{"n_layer": 8, "d_model": 320, "n_experts": 64, "experts_per_token": 2, "d_expert": 256, "d_shared_expert": 256, "activation": "squared_relu", "moe_layers": [1, 2, 3, 4, 5, 6, 7], "router_score": "softmax", "normalize_top_k": false, "routed_scale": 5.66, "balance_loss": 0.00545, "balance_bias": false, "router_z_loss": 0.001, "init_std_router": 0.035, "lr_router": 0.00139, "vocab_size": 4096, "norm": "layernorm", "norm_eps": 1e-05, "tie_embeddings": false, "optimizer": "soap_variant", "lr": 0.00555, "beta1": 0.95, "beta2": 0.95, "grad_clip": 1.0, "batch_tokens": 262144, "seq_len": 512, "train_tokens": 666600000, "steps": 2543, "dataset": "wikipedia_en"}
Below are experts of layer 3 (counted from 0) of a mixture-of-experts language model. Rows are named router (the router's row for the expert), down (a neuron's output weights, with its number) and show model dimensions 0-63. Each number is 128 + 24 x the weight over its row's rms, rounded and kept within 0 to 255. Numbers have three digits each.
Before each expert's rows: "raises" lists some tokens whose logits its average output raises strongly, later layers aside. This comes from a sample of Wikipedia text that the model never trained on.

# expert 54
raises: ",", " (", " and", "-", " in", "."
router:095105101149141134098138164144138070091144144141117087153058110109128103115112136137122139132160104165128090093141123139156108137128125104128134135139123059127161173143112149165121122133128121
down0:144153130136124167130178145148065132156083109121130138167120128154136097134159129103163095127121095118135095156112131153130146142128126199124141143142164140181134128152094091122154107090154101
down1:100152105141160112155117144112145114111118122102147149128130148129127119154131153146165100158093134076117117123101151134147164122175085114154107131107135125156148104109153133113166148158117138
down2:110157119137130183110093112145137146131104177120126163155148104136138176126110113139182106160101125127110115132105144150135192159096113146091117108110125077160119107132161131154145120108155086
down3:144106111136160091117141168094129119130157130140123114140173171122157094141090106138161135135116154115188126159124160097134156124120094133188094099146105114130149125136128124112114113104170113
down4:176102103157161077182182115095125109096147152134128169125118142152160096145133167133147143139100124115135142075170120115147101097114100114123122130114101161112121125143141093098098156109092151

# expert 42
raises: ",", "-", " to", ".", "i", " of"
router:121092111167171117092130143144142101109148106126144071186052106129094095087112129142128121112132100164098096127171124153130132106125106107105138149150135074139138161134102162161139129168127116
down0:080125133093158093144096154110128112128124135121139142127135117118180119118124101153107162132148137050144156135147127103092123182152102141120083160137149164126123173089148140122144131159106110
down1:129123132115136143107122112105123149120134132152166158164122144101093119138147143124186156115165114120129134176122077140098108086131091136117143139134102145094108084130138137171138130122170100
down2:111115113093112160131194152114164103094140105114130128090141145119117153090116163152102154130118120120135135101115163128143134113147134132127122098110129125106136137150112108124124117119114153
down3:126172136145090189150102135103156117153137124122111158158169183150101137146124143122145119117151162147122161153139119136156119153170124139118114202120096106097113170138133150180112112181106072
down4:093129117104160131113154083160143119169088106124123150154141138144103152130102157122141130107140152144148136087145117116125102149089102136098143114108146124145142111081148159135112119131145115

# expert 44
raises: "-", ",", " in", " ", "b", "."
router:126148129146125136129154159121112104131120119127135123164087123098090099094093132105124112127174128144155102071132106130156116096170172128081152127154127125134139114153100151153133100184099124
down0:100122135119092137156138147117133121149119125152086160147170151117148167165132178106152090104154148113154118142121088126137134126198113102148085142134127132152127113111142134124134077157137106
down1:102170117129124172150181094098159130083162122091156157128138137160147120115122110111130148171132102114143143163153148125126154146129142082136119124148171159144126116153188149120149148079120124
down2:111100134171106121118152065107124131099143123099106147120141134095139127109085129099100098150102069075123129146108160135082161119105116103112142113129129118102103111108184135128109115099095151
down3:085129131183153147153129109097157134128140135121137137133120143182057102158157106117113085127140128157129147094089147144080123111121170127108139198110090129159145133123120109145102142162185164
down4:124136108136092179133129164126127103066142132117074126135161083121111110143132121110169125096136138128130141141131091140157139116102086072115121155125105127085121113103139173069141149111136125

# expert 0
raises: ",", " ", "-", " |", ".", " in"
router:116141112151154126097138174135107093090146109130119111176086103110124102116114160132098099107166114143126093129134135148129117087142127096095141132106068109150120132189122150138121121103148123
down0:126090093119131126140130129135104107138064089156127120144118102134158116118098093118141159109130130128127128137139129176157128147130138118112143121104151127137125085122133155130137128148160138
down1:120149136120132108148121131115118090160117164101124063151152124156159129143083106154111169107102140113135124102145139136158134137130100108140145075137167156113125094163119102159114120127087143
down2:132124147161156093125128125106125107108138163144169113100109141127158109121155094112127138115134122096141076164108180136153155107132105123168157154114100111135104104154138125128093132067125072
down3:121196176154105153100121121125115130133109109107111152130161109155129139139157119118145124133174126158138141103118156103079146160111154130122142129128093124106175142134150172117108102156103130
down4:134121167171150137127144093156123152139174133100139156110128152100089105109110200146090146132121149082100092129166124126125111156080107135117186077106152128181130095123171078103107109164138098

# expert 16
raises: "-", ",", " ", "m", " in", " ("
router:114120095176142154117119182122121106111132140137119107149137109120096118091128144146089151121139098154138126102151121121152146095140129094062150138097107083130117155156131138130131125116167129
down0:136112145134164120119158114146125126104127105106119106117154152084140139131162097156128132128194104127117159159134123137118103080131142130165127123123073127154081183120135121151131104129139122
down1:085128139094153121145140134127076110171107095125131165147182153148108122097189131118149102169078112151128148169096188119117111164126140128175124169153154113150106115106124116125152135126089095
down2:138108079100131119127114113110142127120163113122111112157090111158136120165137123093143135148139143095142179128110095141104090142112167120129116130128074112118134091127125085151140132128158119
down3:097156144151161130132119098129165148081139091125105116138151151100137137146111141107112120106139092194168139155125157103143096162107127154146161102171119116115148135095132145109143110108096149
down4:131123124115159124133135083128174158106171129154086121122141167106134124116171117113151122146135139126122108128143133101128151154129153131175144151120147083151118139112155153125135093116086078

# expert 60
raises: "\n", " In", " The", " |", "===", " He"
router:122138101148140136083123160148101094104119149118139078159099143123110113057113141142091136144147124123128092094180130120143112101137119093114170120107109107107133165146134182177147111104120083
down1:132144152114110137105112102093157133122153102128111143065093149152117117122113135111129154145087133170143082149158133126133148105144085144149116118140176113087130179103114134088122153142113097
down2:168185089125123118154086162147101147127116141091133138109130142159071126108126132137155122121110138091138096134103132105089126124147123129120130155154130119137118141145153091116147129086105113
down3:151161161093098134131146138113136099157158098127136109177107121138088123154090119119127152123120061115141131159104137138138139109121117132126090129138145116130111123146135132095140098125158092
down4:172121170135155116124155149121147119113109138113136147138124151140140135065116176140149139105115151172106161150159109117127104157118108145225155121101132118113082115110185113150105106135119096
down5:152158117157173143081156156175149099128102113137153108111185108113131108134127175100085135138175144145086138159101101113111090142152089156129146104177146134141125127098151124140145109120153112

# expert 33
raises: "-", ",", ".", "s", " |", " and"
router:128137119162118167083145121126137115105132143135106128144104096108068117080105161197117107129133104154137110122167134172172101077130138082094149131147111106143143163158104129169148108144157102
down0:131118136100130113161116100116143154113133105116132120092147137174093138145141139119120117110134145140138138124125105130143166156151127112158133122119141115105107147154118102119116136119106155
down1:156056084143117107141158112112130133147152140144107139096135124188103161139118118089148091160122113119149159101115104155121102189145075159157135103145125136133145138083112133092146186107170173
down2:133123147086079108079086082115094147115097118105151096127109072124157134140075111130098138139140108118106114153125152118126107147140132112122114167135111131089132150125133152126127110096125126
down3:145107122144102137137125120088106126132147166117152127152169122115119162140110157140167131150122097172095092155110132157146155134074119136142113099172151120110136130132086148130082127113133138
down4:126118125088130143148112121145131110150148108117150115106089159102139110117136098103129178101161104115109132141103115119092157143084131131163092159105114097104132127064135151145131077130117166

# expert 41
raises: ",", " ", " |", ".", ":", "-"
router:124084121182155167103135155137149109109146136161120089138112119099109100116144106151094153117160110125135105103162141110140099095142148116061122128122112135160108122119084156151126077140114125
down1:180140136107146112139126117183119120155131120122139138130095084129160158138157156121153141111104159146144123122111127108058092157107153149147144107122134112161116159125092142094111120164094186
down2:173116137083120104101136152111131162108161091135145099095124089112114195076109110155117149149102080129093142148093137149128166160163109171092125183102139148105113153110086174132141156133181108
down3:132148090157097147146132106181137099123115139116154130118126142139092186131096175119128093119122111114109118132137146126144130068145096122130145076108108098106136080108139122076100122139127150
down4:095150111143141129139145122123166140107152121154146119084121121134137110140102102108170093107129140179145140115162119147101093114159102135146130117124130148130142109109108135158150104144096136
down5:136134063132179090154102132112147146173132122135142127160148135124113152098093121122148129134085172147138084157103149135137093111110122137142125088163083115120161125121133148099140144129109166

# expert 58
raises: ",", "um", " and", "ar", " to", "ant"
router:110115114154138156127130100146108116128144117128098094157072135105106144104082149158102133127162110168120107099167128117167102092133134112066146144106111115152166138141129157167138119157116104
down1:172139133138113181164129134137150093134162133141131144078123148138153122152130117122106145134133113161129101116131133143108152126133129150126129124147121148125102105107171086134127140131137137
down2:097142089128130118141172153170171131104146140145136113092111136128106128113171129124118131131119099102165148114135125099135109128089101097081104152156121177141120151100120114146106119128127168
down3:101119073065075089140158125160126103131131128114129122145114068128143123154162135105072156165185146100134136133120142138138113158097141098147123132129106098140154125140122133112124146099136120
down4:103165124143137123100126134148178133180104148125101128065147105080121144182148162116170093121125164171124147148135142154156126152178095143125132110097108101148157132125094134143111122107139119
down5:135106113079112121127157100149133097169143155158078119119096136140121143130119139134145163122127129111098132079087129123098177137118162122148139158126137081092076124107152130132128113108108122

# expert 2
raises: ",", " ", ".", " in", " and", "-"
router:122153100143140165119172167130120146105159146136151139165109105108117067117116143151102135121176115145114095077159101192142100096158149094110130155140110114140156200153131170156145139124157098
down0:122134130119144096171098115141186120155110149131109095118097096119130159093126098116123092160137167089074113138149133116098115124116117073131135126131120137175105104126116138131163078147113120
down1:164135134119152092130169118131128151126124095123122101128172098113086121081175113156163065167110088130106108146123122119105178133114118155094165095159118137114136146127134109097115139139130129
down2:096115112111166110115135116153098101121158127117088127157115140126118106114129107143173127132079135092108107137119104075072149145161118142169148114133165120134157120118143200095159137139152150
down3:136145139131100094144125126132165105143116099117133149110142112158127167148096090110137155124104179178129115137125152155141165153123110141104113131167146137139129140144127116127124116136097150
down4:123137084099137142112105155139128152149133150119110125157165142133168085143156115125127097130085111105175144120139158110102167142145130095112111159153107130122116112109146132117147100107120121

# expert 18
raises: " the", " |", " ", ","
router:105111109142142146094126136113126109104113128135129097118089106140112091113121153152106130100151115152121094113157088125166092105140093111119169155126107110141148179131082145154113079162111127
down8:137104072160153163136170105136123097087138085177101102114107126070124116109102080110137111134110149136129094100191134107150141104102150175151106094129127097094164117152096113172133142139158089
down9:149112140156130144159144157091099052093126150117089142127152120135163162114093128139147109122105114133097119132109132151108124118134150147150127095174110113166086100107168091110122169103147131
down10:105148122125129155149104109129125105126119123149131135148116152126137106101089116125112108147130107150153126132136126106144106097143140149094151086108074137166157084179120135172163107135160133
down11:069098123148160137131093130134107096162154135092103147153077128147111120121100112117126147142107103133149155117135140119155117135142153155119156135130150119187133151141112125130100117140102108
down12:128129138104091107110107101116157111123152134126142128146151163137156093106115155131115098129117129138135162099150109103127147141192151121133152133108086089128128144126116119175138075121126126

# expert 17
raises: ".", ",", " ", "-", "s", " to"
router:139123119168156170122113136149108101117127115119142131154124129104110119116107113131104152105142142152132109066158133159133124087117132115108138132109099090131153156145102125132136097146125152
down0:121164133199148129110126160140134144136055124107117133142118138159148146079114108167119103125105121113113166132151131139110121137166139102142148136157111137100102135118155155133115143096144133
down1:112131170174096078121140129102101130165118124132102126165124113176112100129100173097143116109154117120146124111133149090117068142132121128100172123098129133122135120113090135098125116121119109
down2:129153129131148133138125160139137153117139132149104157135105119115155163150153118105100131128138139090147121161105148099122090141114117124133187150096130115110129084164132132137080159108149114
down3:091157150136125096140105115148149163151155174113164101120118134189102127107142139158099102110149140132088118118141144128110124136160137134101159121147159147100119144108187108088141065142153121
down4:116117088124132135098127143188187164140161117117110135123141133129107137149079127085137105120116158119146105133081120155167086057139139147144135139122138077128107101152155120148121140150087120

# expert 53
raises: ".", ",", "-", " on", " in", " "
router:096136116133130117121135141106077075119157132148144089176113123087120093100093144140127149114195125144145129128140134149206106115123158099101104130151119100135145121130105139137161122142139124
down0:145174138104112108111076126130126138133125092138140141166114117122150130141130085113102132118139110108131141145131106146139104104150071185070141134143117146171124118113112111130084144144124125
down1:124153148125152119130143072147114110097132122123176138094140159128131157135159127102098143141143118169128124168110102127115111112115095124104106138108134145174173125112155143118145102098148119
down2:094150125109155107130125103109126128126109068129136116112131178128124147116161139114139125154170099182138124092165176108130137095160134136137133150080097115131114153105092144137135113102161131
down3:176145136164111163169108171129134143151082112135170150126167095121094152140114116082124120136131146116138143126117124140147148129116157123092094118111142120162100161104136102180124115125154139
down4:117091102107121122137124162155082126154144143084110133145162158138137131136113062145164133121164143121081096107127107148134127130083086134104125145104137154115117157112137153153149119122123080

# expert 48
raises: ",", ".", "ic", "-", "in", " in"
router:162133102147133123111134119140104087132133135110136109139109117106093101119107158142116105139165126120112081089125105156150111105143164096082165124165122108152160138150095149155105115156112101
down0:140108101131128088126121078136132181171113127105124180118124132097099121139055084100132119151168108052118134160117150101142096135094125123165126182149134142115116156186168125156131101109148118
down1:114098136098126122147117117162112113128135124134090113175121151098100175132123119091120087122122148137098145132116154122154112184085149117144141080130141148108144130089145151124108127125116129
down2:150158133157110146116107125159121134089117143142157130137084085151140142086062141106115106138102115144093111166164140110116206132160141164118093145123136123123176135070135123110127196132113141
down3:159129149176104172118128105129152134162114120127132125151104141141174153126130102110121129149133091141138132075148111145111134162087079133151085114172113161087161124131144159183102143091161128
down4:116170128152206135151114135160121131105098111136127129126119118093114149105081136110176122121123119159166121139143109132158109141127122126157117096159138136177141140144125153119152136101120158

# expert 47
raises: ",", " ", ".", " in", " and", "-"
router:124129138157155157129155161143084110094152132126123108161081133112098119107124117144108141101136100181134127109148125160165066088149115110109138136099084105154164132114101165147156104141122111
down0:135168115124167139134061096116175139133139143091133149123128170135169144168116169119150117143140142103152130155156132163122144187076199075179104134111100109132155173151134122129149104150084129
down1:132065121151139154157119130183129134118105125143102145133114114121117143152101113122159128092107160114148124159110086141115104112114136138069148106102157108133141118103122124157122095120134124
down2:138130124116146173197114121173101103095116119112104119124153145117129112120135114164144118117151149120109146132122091152130107107140133117099105147121097108097131179124148147110146133128154121
down3:147149131126118163139156082150128080176145128109111157116126151138083106102128096117125151126116122165119056099145128151132103101135107137139144161168118112131144085171110082161144125177092154
down4:159127121147151145096089142147135137118147119126152087159132155082115107083140081157130119113127099098140132113120121116114141128116107135093119112116175095096131144137144123110126140132123131

# expert 15
raises: " ", " a", " the", ",", "-", "."
router:133121089136157168133113129151115114108127129126131103174097143101118127077099143137141113135176096172127108100156117138119083113152115091125130130134118096143171134118115156160148107137114119
down1:133152146123133109138114159146112122103065123152119113119138180134136124084135131113129168167075128135118168072162100143138074119124113168117143153123122132163116161130145149140110124109128150
down2:129121178095119117133136152130112101127099114113121117114147141146127145084129108141144154141136133134126114146133122090128155138164110091109130106130168146127155071130120132151142117078094109
down3:105149119143120126141128101164112135115167113142139123162153111088138147151101113119108123138136149163096138202121163178133126096112105111141133118108129099133169147139137142118106122088141156
down4:132145108109151125093165126113074157145131111131124103094117107087142151118124148136132173104157127124146117176131118114106135156128140146116135121101125087162134137165126139080126166135109154
down5:136173120125166120143142131130135163130137109169127107147161124137153148163134111150150120142100153089134120173107099155134140155110131124161137183134128093149095102135103132121085159120143143

# expert 56
raises: ",", " in", "-", " and", ".", " l"
router:136166115124135180110143117150094090094175114109106134166055117065107127098117142149102119121163080159141102099166150147183152116144142081118133144137100125109135150127090127132177091166092123
down1:071131120090137146097117137107092117133130080128118153150154107109100149140118146164128128132113132128147106139141168122062121150145117141130155097126084103158139151139167084116117117093116109
down2:133140104106148126134141113105148149138126144077168139140153139120133155113189116150096124177118130147149127145109128114120140108114111127152146140117120127081159099135109110112112104118136198
down3:113135090131142143071141103087122100115130111159152110162137140089129126100149103093143096137164095077169134116172142100118092133106103087084115092163138126114105156098117154164131137123129109
down4:136120160166096150116126160152152149141146117152146136102105124107141113176115145139168166133089113116088156137154123118149126137101145126104162160127128114164090150109128135149108121148110150
down5:089123130135131104117145148074171106160129184128101140098151093151152125110134124161146129146105145152164112098130139135121112151132140115076156136084143132093130103132108104108130121119101150

# expert 29
raises: ",", " to", "-", " and", ".", " "
router:107119150155159177121160152130126086153135133131107102167116117087104112110143146139125138074139113141150108098145084134136104131114148074087131147112110120155159171123105121162116092158143096
down0:144127146117163085152123155114170127157087147136123112158104154130161159128117147115132171148112128163098131150135113094137098180134083148149115176161169105141126146161130109108150096157112130
down1:171110143086161182139085126153115126120121149130076133129108133155114132131134122120131090132149140152163124139146101122093147118125166168155083105131096109130145131146181106115100104130131164
down2:107105152080121106130143078116126138119128083151129138103163112132137157136105112115139135110117084123125137137159120130142124126144120145152116121103111153124125155116101168117127069131157097
down3:123161131131118134155142163113101104074121084112089143137140144092127174117164093174132141151091121126150097167134132147100115095127077124137118151090137165139103091146152081166174127121129098
down4:129125100108081090158121075160087151141124128133143130125146081122146119159131133170108150131116091115102105128107090168099115165109135099091141128145111132144131131138176159111163153169106112

# expert 40
raises: "-", " of", ",", " and", ".", " in"
router:129103106158132164082140167162126123122108128136118098141100120100076094079093131156118122109131081148113105098143106147156106083147126086073154102117135124182144143143107159153122133154140125
down0:100139126078101153099118136106109143154124128079091142120115158121112149101131145081163107118146127138164164154117105100095116157089186150176094125170155092120150123165152124159118135082118129
down1:080136115145112178134100134146159136129143119163150146135111148166161131149153122151112082126133157165151126132136159116142081140145133100135140120077137136125145155138118070140133111121144128
down2:137085137099127120149189133093118148123103138161095144152140139097120161176111076112125135127121157152126097084112156125080095086166139132125115096172084176109136137120125118139116136167140153
down3:118143128114150140134105149121107174155130170083117147172141105144148135161133117099116127093114135150149131148112169164144144134146154104120106182156124139145122157137136122120159112122102171
down4:135091134105168123122142163137150147120130124126129121104139127159136106148114116129121146089108120143120148116131137141101107130139122148102141149143157154135091151136140152083104142170102170

# expert 20
raises: ",", ".", " in", " ", " and", "-"
router:119130120130154145105129167134135093120110119117142095141091129123132093088113138144121141150122108138092102081162109165187094098129151103107142131138124074125145169156091180147170143139124074
down0:125136131171086123137138133132155107139149138144081135148168133131140166095172163139096137139132128123115155138135118096147130090102162135083149121109185126121135104146148146167110124119096135
down1:133146147132128134100149076128128140149152147128143142108153132122114176124142118097140134108115114094129160116147094143107195158162111113129119173160073125089118187110101147104155183144105126
down2:135148101145127146145164126141119112134156093116142137103082109121108139089111122120121108166185138152128154095105134063105119087169124190150153155125162107131147089097157138137113107124099164
down3:163166133117129169116129159150136134108082139109154167131102172155178199131153135129164126148124120123129141153102080120101146134122145108102142136144154112118081149119131157112156156153112137
down4:169107089137132145091129154157158148130098106163118168132085143162157163157112104137194115108158131141162139167146150121091131106162116149142127163142096101120119154128134131122118134070103115

# expert 51
raises: " |", "s", " ", "in", ".", "7"
router:136109091142159160107136141136105100120129135146119112163097125103050114081103143146130126127143123162123090107163115146145107099154125105101128137139098091132149149137101167155120105158130126
down0:143135131120098136143117164171160123156134113108128124113119161153139167154127122120131141140150128104126163162130165176101131119086077150126137173129146173109125143136166146088147125133092110
down1:162151133120142045131113168114134160101090108099125092084109163151081110098110091079096087140120132115095110126188090109144160116088163114125124139109197162145172139140121160132140152112158141
down2:159150152156121147131142122147117056150091141162147140131080128118136136137145137142124131099142124142123124146125124138132100126128136122088160104121116110102112123125139117122151134105087102
down3:130131114090124152153122126155145103159136154119141125139152141106129139197091154156143117130158118157141109095102159150143147163119132118108098169156140115127115165127136125116125141089122084
down4:110154114101164136142132155153116166088131138122096100159127105128153144151091122101125167113140130120117118120120146151133116108151169107166124123109120160109153156140093157144143095158162128

# expert 57
raises: "'", ".", "-", ",", "t", "at"
router:117125127145152148110139141153127104094106128158113081150083121112104104126139128147096149111135112175142097066158135173157095107132132099101112148120124122127142139132101167155129116147110087
down0:097131144112144121108138112175136104132120130184135160108148147119123128137146133162122120172137072143126120068116157080107147136112079113114124154093175112112099120124127133068076162169125109
down1:139120109171164133120121105171128149122139156140080147121125177175135121125142104121109154085116154128150182102146126102140153203097092105118114107142092154127138108131178147141126142132125117
down2:118166127097109133114131123093114075169119119123109141110060123110127110076098132143155128148082147120134126164145118130153131174114130123129124128141106137127100139166137158137133126127097108
down3:175160143153097089095122131164129108138131120136109115127131124096107115101188150153145083150147133085106090179131163125180111103171097144103137133103126159140106105139143124091125146116171126
down4:166153113148126118130103149105135146079150145092097142116086106106142112100150154134175114111099103158098169139150113150118108132140136142146116140143098156095166135131134071123115134135182145

# expert 11
raises: ",", " ", " |", "-", " and", " in"
router:115143109151145152114139139149109120075132136129128109175071173117115074111112119135093130140144098166120086107163080130158120099125132100138139158124125116137178164148113165175138092166150109
down0:079156102133120170130138112163118176112103100131120126117136141131105086162120095132133108089164104125158108107105141154133112119143148105150105137140142129105119128111168102116131109112128148
down1:114089128137095156059079082146107100160152142134117123150123122100162152113110113114146148095112172156122141119071138158109070135111131165077152103122101123117174104112138108111145151095109130
down2:107103098119104124190149128146092145084122149138121096100117122118162090139142104148133091123113168142098147117105140120156142128112128157115135128133139139130140133131161132117094112132071084
down3:127138139076167147141089138118105144118126115097117126123127118161112130120139112096097149133133161144132136139104170136134151147146106143142073107141110141118150182124118118144133112175099181
down4:115152146135165077143106172106143113104105122133111140165161149132143104108140090102101134148109165134107125142121148099145168097148109161142123099100106137106138106134081118147101150159143150

# expert 10
raises: "-", " ", ",", ".", "al", "on"
router:096117115155143124111103145146092103083122104128107122149085114095092103073093145118106128141155097176111123107124139155175111081128132111094118127113108111147162114141108159131137116148138111
down0:193152136117132127110127112059142148130138099105171156110148118124143176111178156167083154172112121107132095158120159131118138120151115137116128122100140151050095143102118153147139135120116088
down1:107149138173115163143117133095159141138093119158094141132131099099123119113133071084126112100163157133077138117140141173155125164105125184120100099121115138149139134107171115096066128138153123
down2:117156131157089130160128116158140099096125136151145153159151149127121122076167122131115111152154134116125113080100147083154163130154115134120099139109140130142146144167140129103118125168157146
down3:113162125105122102155129132141087152127132087100126134122080108153152143138128134160111126155112122116161152124147085135113152100149132123130139119105083062103097108121188142141166096152130127
down4:135075148118129177136138124117130143096163140186124116106143122148151136147101097118094102097123144126142138121076113135168147129053129124135136119130113170111151122134154125104114133182114149

# expert 27
raises: " ", " the", ",", " (", "-", "."
router:132117116136123157122106146147122109142123141141142114159085141082079088102120177150114117105163082172126106111143124145157099140166161115117126097110075122154154160139123137145138098136128087
down8:103169093128184113147139151151138125096111149140152179116121080127111123137109123149134086102064164135119123107107123124078150129121122149128135126132122105105111149100143148109132156128117129
down9:134158157156132087096140162074106137098108176137149169068139106085127112102106099113125116116167132137093159126146141132131163105148153130094117092110122093126112113131125141120119147114112114
down10:090126091116105116119133153124121147133152113121123119125172168097194145117137158153107171110114113146135123105080139141112126137139136122165151124117156104083161121169122103116109151142110137
down11:119137155156115158155087166150104100134122176150106127126169105149121097125111120196102139149085121112121159118138129156128142141132124112141112132136129154077130122124117141086152142097128161
down12:130178103165149173110131144123081107104108165131125167126174124093128101117172089118148106096117093144096130156133125105131109101095139095110110106115110180156155173142140095109088129111107131

# expert 37
raises: "-", ".", ",", " in", " ", " and"
router:118136116132177193104142166140071085092138156120145132142102134095092092111099143148107154109154130158119108121150116150146129107166126117091152108129131090142135147135089153148150118156157080
down0:133127139160111096176082124141165129159149115150119154132101087156111127123151129173128113158129117152139161119127108133107110098166128078143117151120124135115182101143146119130129106114099154
down1:138144169144159150083168137170167153127094131121123104142153149168160163136156136141156128123132135074172142119159097128148114126122123140114099119120126144094114142126082158125119089151102172
down2:100102132136116116154148117111121116109115081147117124137120095118110109127200096096170158121168109100153167180150111151149149101105087113154149123161131152133132076119125174122132112117136135
down3:147159136140138133150177151082131102119091115161049110119134211129103122104117139136170115168143174127109171170137165106139162123109089180125146138173143145082109138154142100122131135121132123
down4:132142152131142083089144079114181117118132151113163162118101127154082103128112123118119111134132168124170132088126135159124148155137136083122099188117116173120117152128176127141103147150154152

# expert 49
raises: "-", " and", " in", ",", ".", " "
router:100123133156154150127128155136081125126123135131131113114135130113118088114100137124076155118143134124130129091139132140175130113145135097078142119112107135153143159145103172109141097164135108
down0:123137108065129142150143148136159118120123176131146095119118148066146133144109123140086119148130108150141139147150126164085156131170121137154155159136113088173112133112123132088115160118127132
down1:168075107152105144114122135113150093115145136146154122133157152118099127145144113151117068131132093111160111124103146149143119140170134150106130123128113079139119130103132113129103128098124111
down2:139123130142085102129147096130136118146110139154156134113126113113136142126166092163083184133125129101090125114131152195134103126105145115153130108106127141110145160129093136114160132139141095
down3:182155117090107110123137154125092160155144136163097155122176106129106147123125145137112136149146099100136139133099155137126156124123133154134121090147160127099107150071131113134139138156124159
down4:123113087148171164090132122152126091136123152149155126131123174149136086124115128153126098098134116146137142137122153151118112166160127183116118137118157148134139140129109119168130129139140140

# expert 32
raises: ",", " ", " and", " in", " of", "-"
router:108134107176151133104130147133106111147136120116106100156101124109131087089116138163118116120147089207106106094141091162138119113130132085104123129122120102144134148138122143164123111178112110
down0:106138150141140103121123111173148134145114135116095151156075143124153117145119132114111113134095156087110163137166112097149149125116128143114155149138133120156119157144097120115116130135181113
down1:128124126116108109125126107132119099142122169118146130138188115135127170151076131128130179123113108109126152124105133159167084124164111153102132130113134163104158139119137146080176142170154148
down2:091105095101100113136134096150173126100088136158126135130138123121129123080112094078147144165120154166150187155124109113119142131128131156154139092126090161144185079125167121092144130090096085
down3:140152122109092146125127128109117162155145139128189109118184138182107109180183126114139139113171129105119134124103117099124154151116128136141092134107173140168103114127136134141149157125098133
down4:146165047123100123125158111099146125123127135120149118117126162142087146150149108096138108124135093143135106136135162152181117125147122109115148089138119139185138099108119154147088146127118129

# expert 4
raises: " in", " ", ",", ".", " c", " to"
router:107126115158154162101126153122121100081139098116130096174065144137137102094097148122123129096162140158137109099182115147127106101161126113094147131140135119148141163148130136157132090161114126
down0:117121137133129097158102128090155141120168150127173109135126140108130138133078121122094109081147125079113124132109155152156114086115155112105093141132114118136141152173122152103163082119129107
down1:149160128121148125124123100132078180133108130119097155129161132115127131130154122119168105131124170178181127133149153105141117129058131108140171111132115137146132150091103167103118112179147118
down2:101103096134123096121166094111135158136158133168133112112083099159111137087156129129132113120176133099103072184092139116112124124111104154156147129106160153121146119133096093093118109120128093
down3:153126133131146112099089108089108148140126105123126153107157109116107123149081142142103135135133143136123105177106123139097103126127087165141124172137116131155096134132124098112120111133098118
down4:123121137118112139105137122149164096119144126122172134082145155155126153131071116164128117144156144115113148114101164136150157139119134139137110119148118115123129092169189136078120087122102166

# expert 55
raises: "-", " of", "ate", " ", " at", " in"
router:096105122139123131114112160144115098109129131135126119157108143105133132080084135158116144112139130130119110105141115153169105108113119100120137103154110104139130158135088150171118124149114102
down0:099125066067129131101093094112143128123128144152113124150115130121099136155116126116124137111138072119160128158114106115138141186123105180174104114111115134114128179153140141148150101181126079
down1:127115115094135101156112125104122125130154127118072115168168146138117133125117140109157115129124119131114151124094156104143148129104161153119130083113105117120142140194163167095104150134151148
down2:116134103141127147144092130104142128161114156137119161111142131140109091140144091097114137120144146107141107115120101097089151146105119136100099119116145114122120135105112114131160121137174136
down3:120132114106147123139110149070139130153116133145183100105144146131074113090105133117139104120135114139120106083120155132130164155121151109138111126151161116113131103168108134144114128110118128
down4:128102117136088130132126127106135129136145092139127102125134136109117208112168126127127143109159128161100094102114137136145100093112135142139164110141077130132117131151115119128146144084114086